{
  "n_layer": 19,
  "d_model": 192,
  "n_experts": 48,
  "d_shared_expert": 0,
  "routed_scale": 4.9,
  "tie_embeddings": false,
  "optimizer": "adamw",
  "beta1": 0.95,
  "beta2": 0.95,
  "seq_len": 1024
}
Below are experts of layer 11 (counted from 0) of a mixture-of-experts language model. Rows are named router (the router's row for the expert), gate (a neuron's input weights, with its number), up (a neuron's input weights, with its number) and show model dimensions 0-191. Each number is 128 + 32 x the weight over its row's rms, rounded and kept within 0 to 255. Numbers have three digits each.
After each expert's rows: "gets" lists some tokens that make up at least twice as much of what it gets as of all text. This comes from a sample of Wikipedia text that the model never trained on. Tokens count by the router's weight.

# expert 39
router:142119128128085136136161084167108156165099148092091159098101086088119072154091087163169171089124148113124150166105078113094088080158089154133116163097170151098168170165083129115090146082151167130148158107165153095110102149107094179149160154101190152175156152172168152068086161118105105130096090092124128144098170113176166140127159148105171173132082188100165165156162087083101104149163104096096095093174171180142164145181163114088148156114167130100159096110083081145169109103094156168079148073100123096112147099116099100117102109099150069139085104093111096158110160164095161099
gate1:096163151141106153132134077096111161115091162120145128173134124100120089113101102109212172124117107106084123133114122125111181126145129092096063163105221136141141118130103093120140134101126115122067148093160099096098136089117132111186180142079179132161137113104124141085089124131111133153164148103110139140121185109178102132149149156107182152064090134058148109136127109084083139107171093161089143107138092181126161136184143123149151154163182124071127057139045143088137099120111171104133091110153138084128160138139074132084143088143109104115100096023118118124130147121048204113
up1:119166159081114097119103057114133088144153069131140081114085151123122143134126113075155078079114117130118108143151101127097194127066119112152145144142148158147155169089083106171171134084154103126161086086154102097165113001114154103173106108098159070136112118105163148064106162166139100129150100132120109147129153136140187110123115122133134163101074120096113176117044091145081135101122122123107121069073075141122091132059161120129110160175185138077174106140050096087147142152104122124134096157145134143057098140161098081103163109141149154107129085142114130111152109127076165138
gets: " of", " in", " |", " by", " with", " to"

# expert 41
router:119124148124086152143148092167068145160089138097102160084090076090135107143087112171148164092102159128120168165106087089108089091169089160095101163085173168106157173161083124112098157074171162106114153094160137083107094144098094155174163180104169152147163145165147144074114144108093091161110095109126138158091173082161149144107154153088161145127093168085158161172154094115088095157170093093100084097169149180152148149150167076107145152121174121078157105079099094149149095109088154130103164098092156099095151100105097100096095087096150072144090100104078096146112166170096149088
gate0:060082109074091167125124131131079128085111128131159126138096121108139135114172152102112191126088133130164145128097038126135150089086119117124103109090139159098134172152120115081117105060127165119152136061214146055021100139094107121226110139114190082131151111130150172129141151158087091094144121107088126173146162148160112117068178152146113078141137110107164100134141103155073133123144109149147146151144157162128185123093126126136173134119186106136161107151071112100104090110132084177158140086123076127124108158129130087087089152131091109153083146133141106105140187132074095137
up0:046198178101100155128078089120132110109084103181162097159176108127139168096131130098109156143086173129133135101103080131132172114172147099093083104110191085111105091142153133070128089095082105123125101123147131115066142148141140116181116176074163098193125084096133117106151097132126082124147186140123125179128137115102064142071129148124143091162121091154203117087118103151098111133161149161132126149151127160131187135107146127143134099139158113139111081163128174112094117120147104145162126047123145130168078191119131110130179153090121096151011186119101115140154145114063119141
gets: " |", " A", " The", " T", " P", "The"

# expert 16
router:109116120100076149163142114165076182145113168099102157105095092087147101151090090161171142099097151124092176188099077094108100080165086165105116177100184139092162183155098108122110144094166153108139168081151146094085104152104104166162163170095161139177168173152167135077103170107115093156097118089097140150093170103172167140106151149080159142121091164084153156149161113092109118145166098103105100068159152151150152181171141089097156147128152118078156083078099104147161094089090170133103162092091131113093163089110112095118099096093161095147111112097092093158088165170099161088
gate0:068194135095101203142129175105073120132125128130122101146130136132121134121118112134111107173070122133158184157111105087144093133070125083118155162049130131135124121088145151103124113179126164188142168094152123134118145138113103171084157140112084107157148157119167124105096131106127149182154130122161103224071155117113092137081161111119159058054074249120132178139164110137109107160158114128163114175107170138125155137141096134092159197161195131097158083115146117148207060153113126114138117076071115109139131151138128084152147121119105079159146144122132125153110123158106114126
up0:141171154058142128101083169128081141087164132106104147117076093179145132159146126135112062155042087112130147144143098073164081167115114086081147115107138084130134141101119169097083123137112095160113174081085094159170084150132155156105165127137092143146073161136162162106137144224140144200134159162134100167065154125086127131118137133161148110097073182149093107127179140166116163176127099142097117126101127135072098155162112099108058166097138164105127079157185130125184069144107133148135104152137190152074114131150146145140158086127100142135134200153126139159100126100169143162
gets: ",", ".", ")", "),", ";", ":"

# expert 14
router:103131110115094148139157107175085173170089151096101157088089094096144099156099091153165154086095159097091155171086095097098096086159099160114094166075159142095169160161078106105083162091154145140113144099165156076101097148094096170163170170096162166153159172174158138089098158139092106173091095092134154138074174087152159146128153146094167162130099161090163155153142090113094082164173106097093091108159159168137153154156141089099162167138168124091169095112083116147163091098090164160100148088094148094102158106117095094096091107099144078144103116102093090159100159168091161077
gate1:115131064095181126141144143129081145215104146114122090071136132150093135102131084153138135058146116154105110134127080092159168080160154166142149155153130127101190167166130151155058136089136109127139090126184160047109135157121069105203197131090082161129133114188120139152125143111111160146129129053190177126137135111105117125157118112086145126113105147124154150174125113083106123157144138100079102132091123124091166137112165124073176242140119121127137152119113139194151077157123157146062118073144138127096095138100149165091150051099103140136116152143128158163087129148140126132
up1:050155142063149161182156136126143133181121136125179084077176124139136145124143074114095127061173101188093108097091099081139193105178153135154174135131105113139191165173144167148068106094093073132135092136158187077121134128114089121174157145081092167132126111218138138143121101105117138168164162117198143115137131120095092149179094123089142076134098141116165134150101084086119098164129114096120121129108143106107153156103138142106140229141114153085125143124100130134107099114157209113087136064175119097131089143156143151043152102096102125128111154146121132140108132144145137146
gets: " the", " who", " in", " for", ":", " and"

# expert 6
router:130119142122089144152157117167077157161084145095110163092087086093131073152086095159157151089109159089104164181093077092102089099146078171094112159094169144091161173156098115091102180111164171115144145095163166089096080153100108160173154173092177164163163160160151160089084169115092110160092099099108145143080163106161147155104127155097162164132097144101160168159143097100093083151163107096100098094158148162163143139156140091107154146109160114099159082094087097135164077104102143149096167087093151111092153091072088098107101099107172072136088105081098104151091159163116142082
gate1:164131081178118123126179132132117136139127135091131142084081176110140080128092070153178158134179120088070143163048111061096173144123072167166136133093133108114104129188090059156127119149180161163132165136181172118141104156115105152129159119141150113151089110100158102164137145092058103157098168126148186154080112077128161094154146142031170121146154130132175149160133154130102101164109107137129081051104189190098176153218139110137139159113148100119183113128115127122122140141100110170120189120061129152074134127112117121110125137136120074109150154124159139112090155134127140130
up1:136132193097116149156144117041166171095141155066193119158124161143095083087111122163148144124127168225138068131109121080067142134146103090077140147102127157210115095151156126134147124165192116168116131056131151152091125145119117125185111124077136140103135112125135093125129131219067122117132131147085140131172125128170149127154133108095170149132143122113131134065172118150139112124080158107117108052108103179136162103073166177145074167145106130175147132149112141094129129126173126169116132145106179122091112089100109114142151136116196049123117164134100089140143203131117157136
gets: ".", " |", "|", "\n", "-", "\"."

# expert 26
router:116100139121088154160149105164074160181079147100097167088090097084136087169084111156151166079113160123120173168097083089104084096167090156112103168076175146101158163172082133104093161082165157137135139093151151089104089151085091174156160165090169156156151154165170158084070158110089108151097098097109157132103155104184166146117137154089173155128119148092153146180150098088092100149168089097105107111150168157176154158144140104096141150115159117088157098086081108134167099103094150147107167083086154077098152106099090089093098096097127092128096110107103105163089157162111161078
gate0:107151119176089082174157089153125081167142131097103141085152113105095075134140160144111109148122143220105218098138102146154076081092084146167137146057119165140101116120091135178146216146189149127170139150176116153105048157101139128174131109098132123154087142148127131153093128177150110145110096157074152084136123097111142183171141173158092194140130135159143151176104097078091145124132101112124085127141091134169137158113159128067136124065139117107160113127080065152158126117107132145151116075112101119101168093130127145139150093073149126162097087094196128187079135142128130115
up0:179111135097138156179139134125134143073112106188092117133140087135126151093125090139090108070117113105163068124054141122074069175122107087113144106141105048138132156102126098109202154137168152150133143079105152071162198139114130104122125152129128145085119106133100128118126133156117109179149184134180096096144142137120111129103119095128136055067093194177065186075134117162075122111108156140117133106150152098101138115140114126104144163174091130153140115118085130142125081158122155107116128135107211152117122112087100094119101102163121085046183149125110112234171120172158107153
gets: "\n", " \"", " also", " then", " No", " later"

# expert 24
router:129112153145073163162162094145085168153095132110118150103093104091131116163074106161169183085113168116101151177111103082098104080169067177116099165090151157107153150162103129094082129092171141145126156101167126119106083179091070150160155159095158142168153159167162135081103177099089119168069130081133154152085176086157157146122161155091158159123118181093149160156147082101101088130175106101091087111161156169155152151158158108104130160128147115070150112090093119133149089093110153150103181103078136076125152089119086097098091087080143073162108100090092124164114148152088172088
gate1:159161131133142169113119128115086170138053100144110118113059092134176147097113136125104124169087143166084132167092128130103157092141085165090146182011118164145095129134143159139024129124137101121067160163216102072079141164135046137142172132136143117130126111157145121153137148114056103151081108100167152155117158099137110109125133121121130140163102085066137099131107124085104143124189073146084133138084141151111129119154171140115173162100161128133095129049154154123125149133132099129122145123088105132159097075094113107108167140081204153120123139088079123183104129101096143109
up1:146173130088137083121091117168156088157174166102133146147147131109143109139127064097174127096139124038150146089138094079143114100174157131171144120218151153107144135158124125153204094142151119090149118068066207146156122108120243159100157160125097167160137123114132129117144122132173115088213097169096118105096106159126126160086099104127136117125192120199144133137120143127123120150081121132176153086172117153135090121137120067136128076109126067137155081186141089074130128101108174175129149104111173119106125177153136110154086157154048100134108129143114143108140137133110120130
gets: " |", "==", " the", " a", "-", "==="

# expert 32
router:123115120117093140151158106172072158166086155090084172095097089097143092154090098173151163095095156107117151170095086096092097091160088160128089172076166141096167176161092097103104160074158164132141152097150163100098080156088094153154163181088168157170169173172162155087109161130095093165097097102110151143106148095154157151120137159083170155116103169096155155171150094097097090148164092092099082098158171183152145167161149082090132162133160105095155099089104105140155094095097158140112147103096162088109169113118099106093098108093141083126102121077102095157107166169099160084
gate1:072028067097145160140126168107100166139129203104115117123136191149190181136130093135153097112120106164111162162161071064115089146111108166131088188116164103093103149143091160118101178118151135106171146103100127121108106139133095114103142152101121158138149166189152160140126124148150151114121101079120200124149154128115148159098166122143163161115114170088171154124141116089096130219132122116072091076153109204130204145130108119110106101140137107134133063092139111138147105178116207173135167123160196106150168152132087123100159112146125120136098113101101041151118121119133144125
up1:120082095125122129088066114093185102179131059125135128132071123136161092155128128096126125154157136116089154115118113099121083149137078154123169184092151159104099120121170077198121177161127094080071069145098078152174120144133130146156077158135097096101091119149100145147105122145140097109174085091174099158088126152146121063115083130119148164089087154142108125115152138152094129159154120152108130085075072232141149127132136086098138062072137120108129121134124068087076157167127090186085105111140175090114067125141110146102134159124110169052118158153094171128115154164096115093
gets: "\n", ".", " County", " It", " 7", " B"

# expert 25
router:126115124105095151127164118159094163167089174122108186108080079094150078159103097137172167113113150123099158172106106097126118084172091149084112158097162181092154163178100147130067145090140155126128150101149132115110091160083088145167137174108156170168189178166177139112077154122095109164091092106126153131107150065158169152121137150109174128127112174097154161149156069116071093164152098108077098067148181182154132159157141096104129168082137134106164089071109123155146094102099149169099169110067149103105145099106093096102088087088125098126077122092098093144093175135091129088
gate1:092188105142066141175139074099135130150120154114095133090087092114193170173162193129163148103128112132082130163155065148062124104178091100117074155072124119126121168163119106137081103167143111184174108077115124144045046132133088126142133136082154138134150113137147083156134183145133058128128177140083175065121188113125129131109124101090132139205087103127169139122097158127127099136170134107140161117130204121149105158114117096125128144119106128116109106139143073162121107089106190081111132066072132149112124134112135120150132075187133100179141099126153157160102147126097165086
up1:086154115146136145118109095115112088170092152116096122106049151168180158173098154135164088142126122159153119105128133185145113128089161137176126153107103170148073118112113104146017122153120091147089139171111136132095087070125178103169093127160139154086116152118112131149120124144129128087109118180113136067132136150066104125126058183154129107160137104132103135144138125118119190112121124127113148077128233157167062132130119070121114111091131150143132128088152119102125123167184138118082176147062088122196131103220091176199165102163165094111104081128153135100101126132115105123
gets: " was", " be", " were", " as", " are", " is"

# expert 42
router:126126136102081142143157107160077156166096152088099159102091093099152098154096099167156162090105168092107169162098079098103086093175094163112096178082157150085172173151090119102089161083167160134132149095147170095103103140091103164166160166105164162163159157167168141079103157120085091165096098087100159141082168097150161158119153159088165182144103171095160169174159087102091088142160085099100102102144162168146141166173160102087164161111157114083148106090109093146155092102103161150099168090089142089108158110109091085104097101101151090129107103098104099159106151153089153073
gate0:149105112133130121115123143200068143178018137055161133123131059070160043174066135153155127161119154120109133201103102088161095111154075120097112147086125144127133156107149142124125195137128140188152152134166125086104107119086113156113110136126123147124163115161138158107108137148100120120091122077100148129136163113148154132139119162109149157157141102038137109129188094124079057126118154086125097122146135138123101179189105136107110130072116061088144112100095107129152119095122142138090170094135161080146148177161143109119152130106147070116095056051144110137102120130097185119
up0:168090113146120088083090194183092105198078107090214115180154074093135091150095106130153147168144127106093131160123132090168091145155106085058163125127128169169087149092170129126179156090098128190128103144141091124165111093097152140138075133163104111110129079103107122130084091206121139079131178112118113060116115113154103120156113151125102174151171063084117116089166128146112059114137189141161141112101122134129048191123152170138119135087087097121132120127161131184121140114136136129098152085118142067176137170158149133170171158140175119125123102091167153115141128126098145141
gets: "\n", " (", "|", " |", ".", ","

# expert 31
router:121120131099085150154156098164079152160092148092093156102092091093154099152094099157167159093101158109096163153103091092114100089174088163110090166078164145092170179158091109109099167076164165137134151087164163086099098142091104169162162165103161156157161169160164148090097163123095108168093092089108153144085164096168159156117157143093162172121098165101166166169167093097101094148160100094091097101157163171161141160164150088090164160105160114092159091100104096137161091099102167147113169100095146092099169101114087099108081111090146086128097109091104092153085152162092158078
gate0:115148139169048161166154119090116163135048146105117126138057139080113177116163123116186163096168152106104141129101109130119109161110094195111133134102127093133120101145179127118145178089146144142208130089125215097191107130106081149105148139140193142119143096122140122106146135102063141156122139144141136127102170096090161128099115133095162143139101143125110149175107128072100114127147121145092101109163175142142139154168125102129113129111149130101144085071063095127121092152078148159090113101079145146024115137065109110058001105129090121177129129154126108113114135149103122123
up0:072144144222080126149119117111155142145162104113099098152106141054119127112124127099091138166106144188122141132168113126104131118124115114131143147144133175134088130141166127144123113059109202096182123087188162169101151083159080183149094145142097081133093080147152133119112171115086120097132124123255088136129123140214164058099092153103122124149187143140166127103132147162155126120134142133100077160061110126107176136116122151107169188123149142145116133112122122073136136138129049033132111175110120117154113137160067117151143155142100121087120170138121136095137166089091134118
gets: ")", "\"", ".", " he", " ", ";"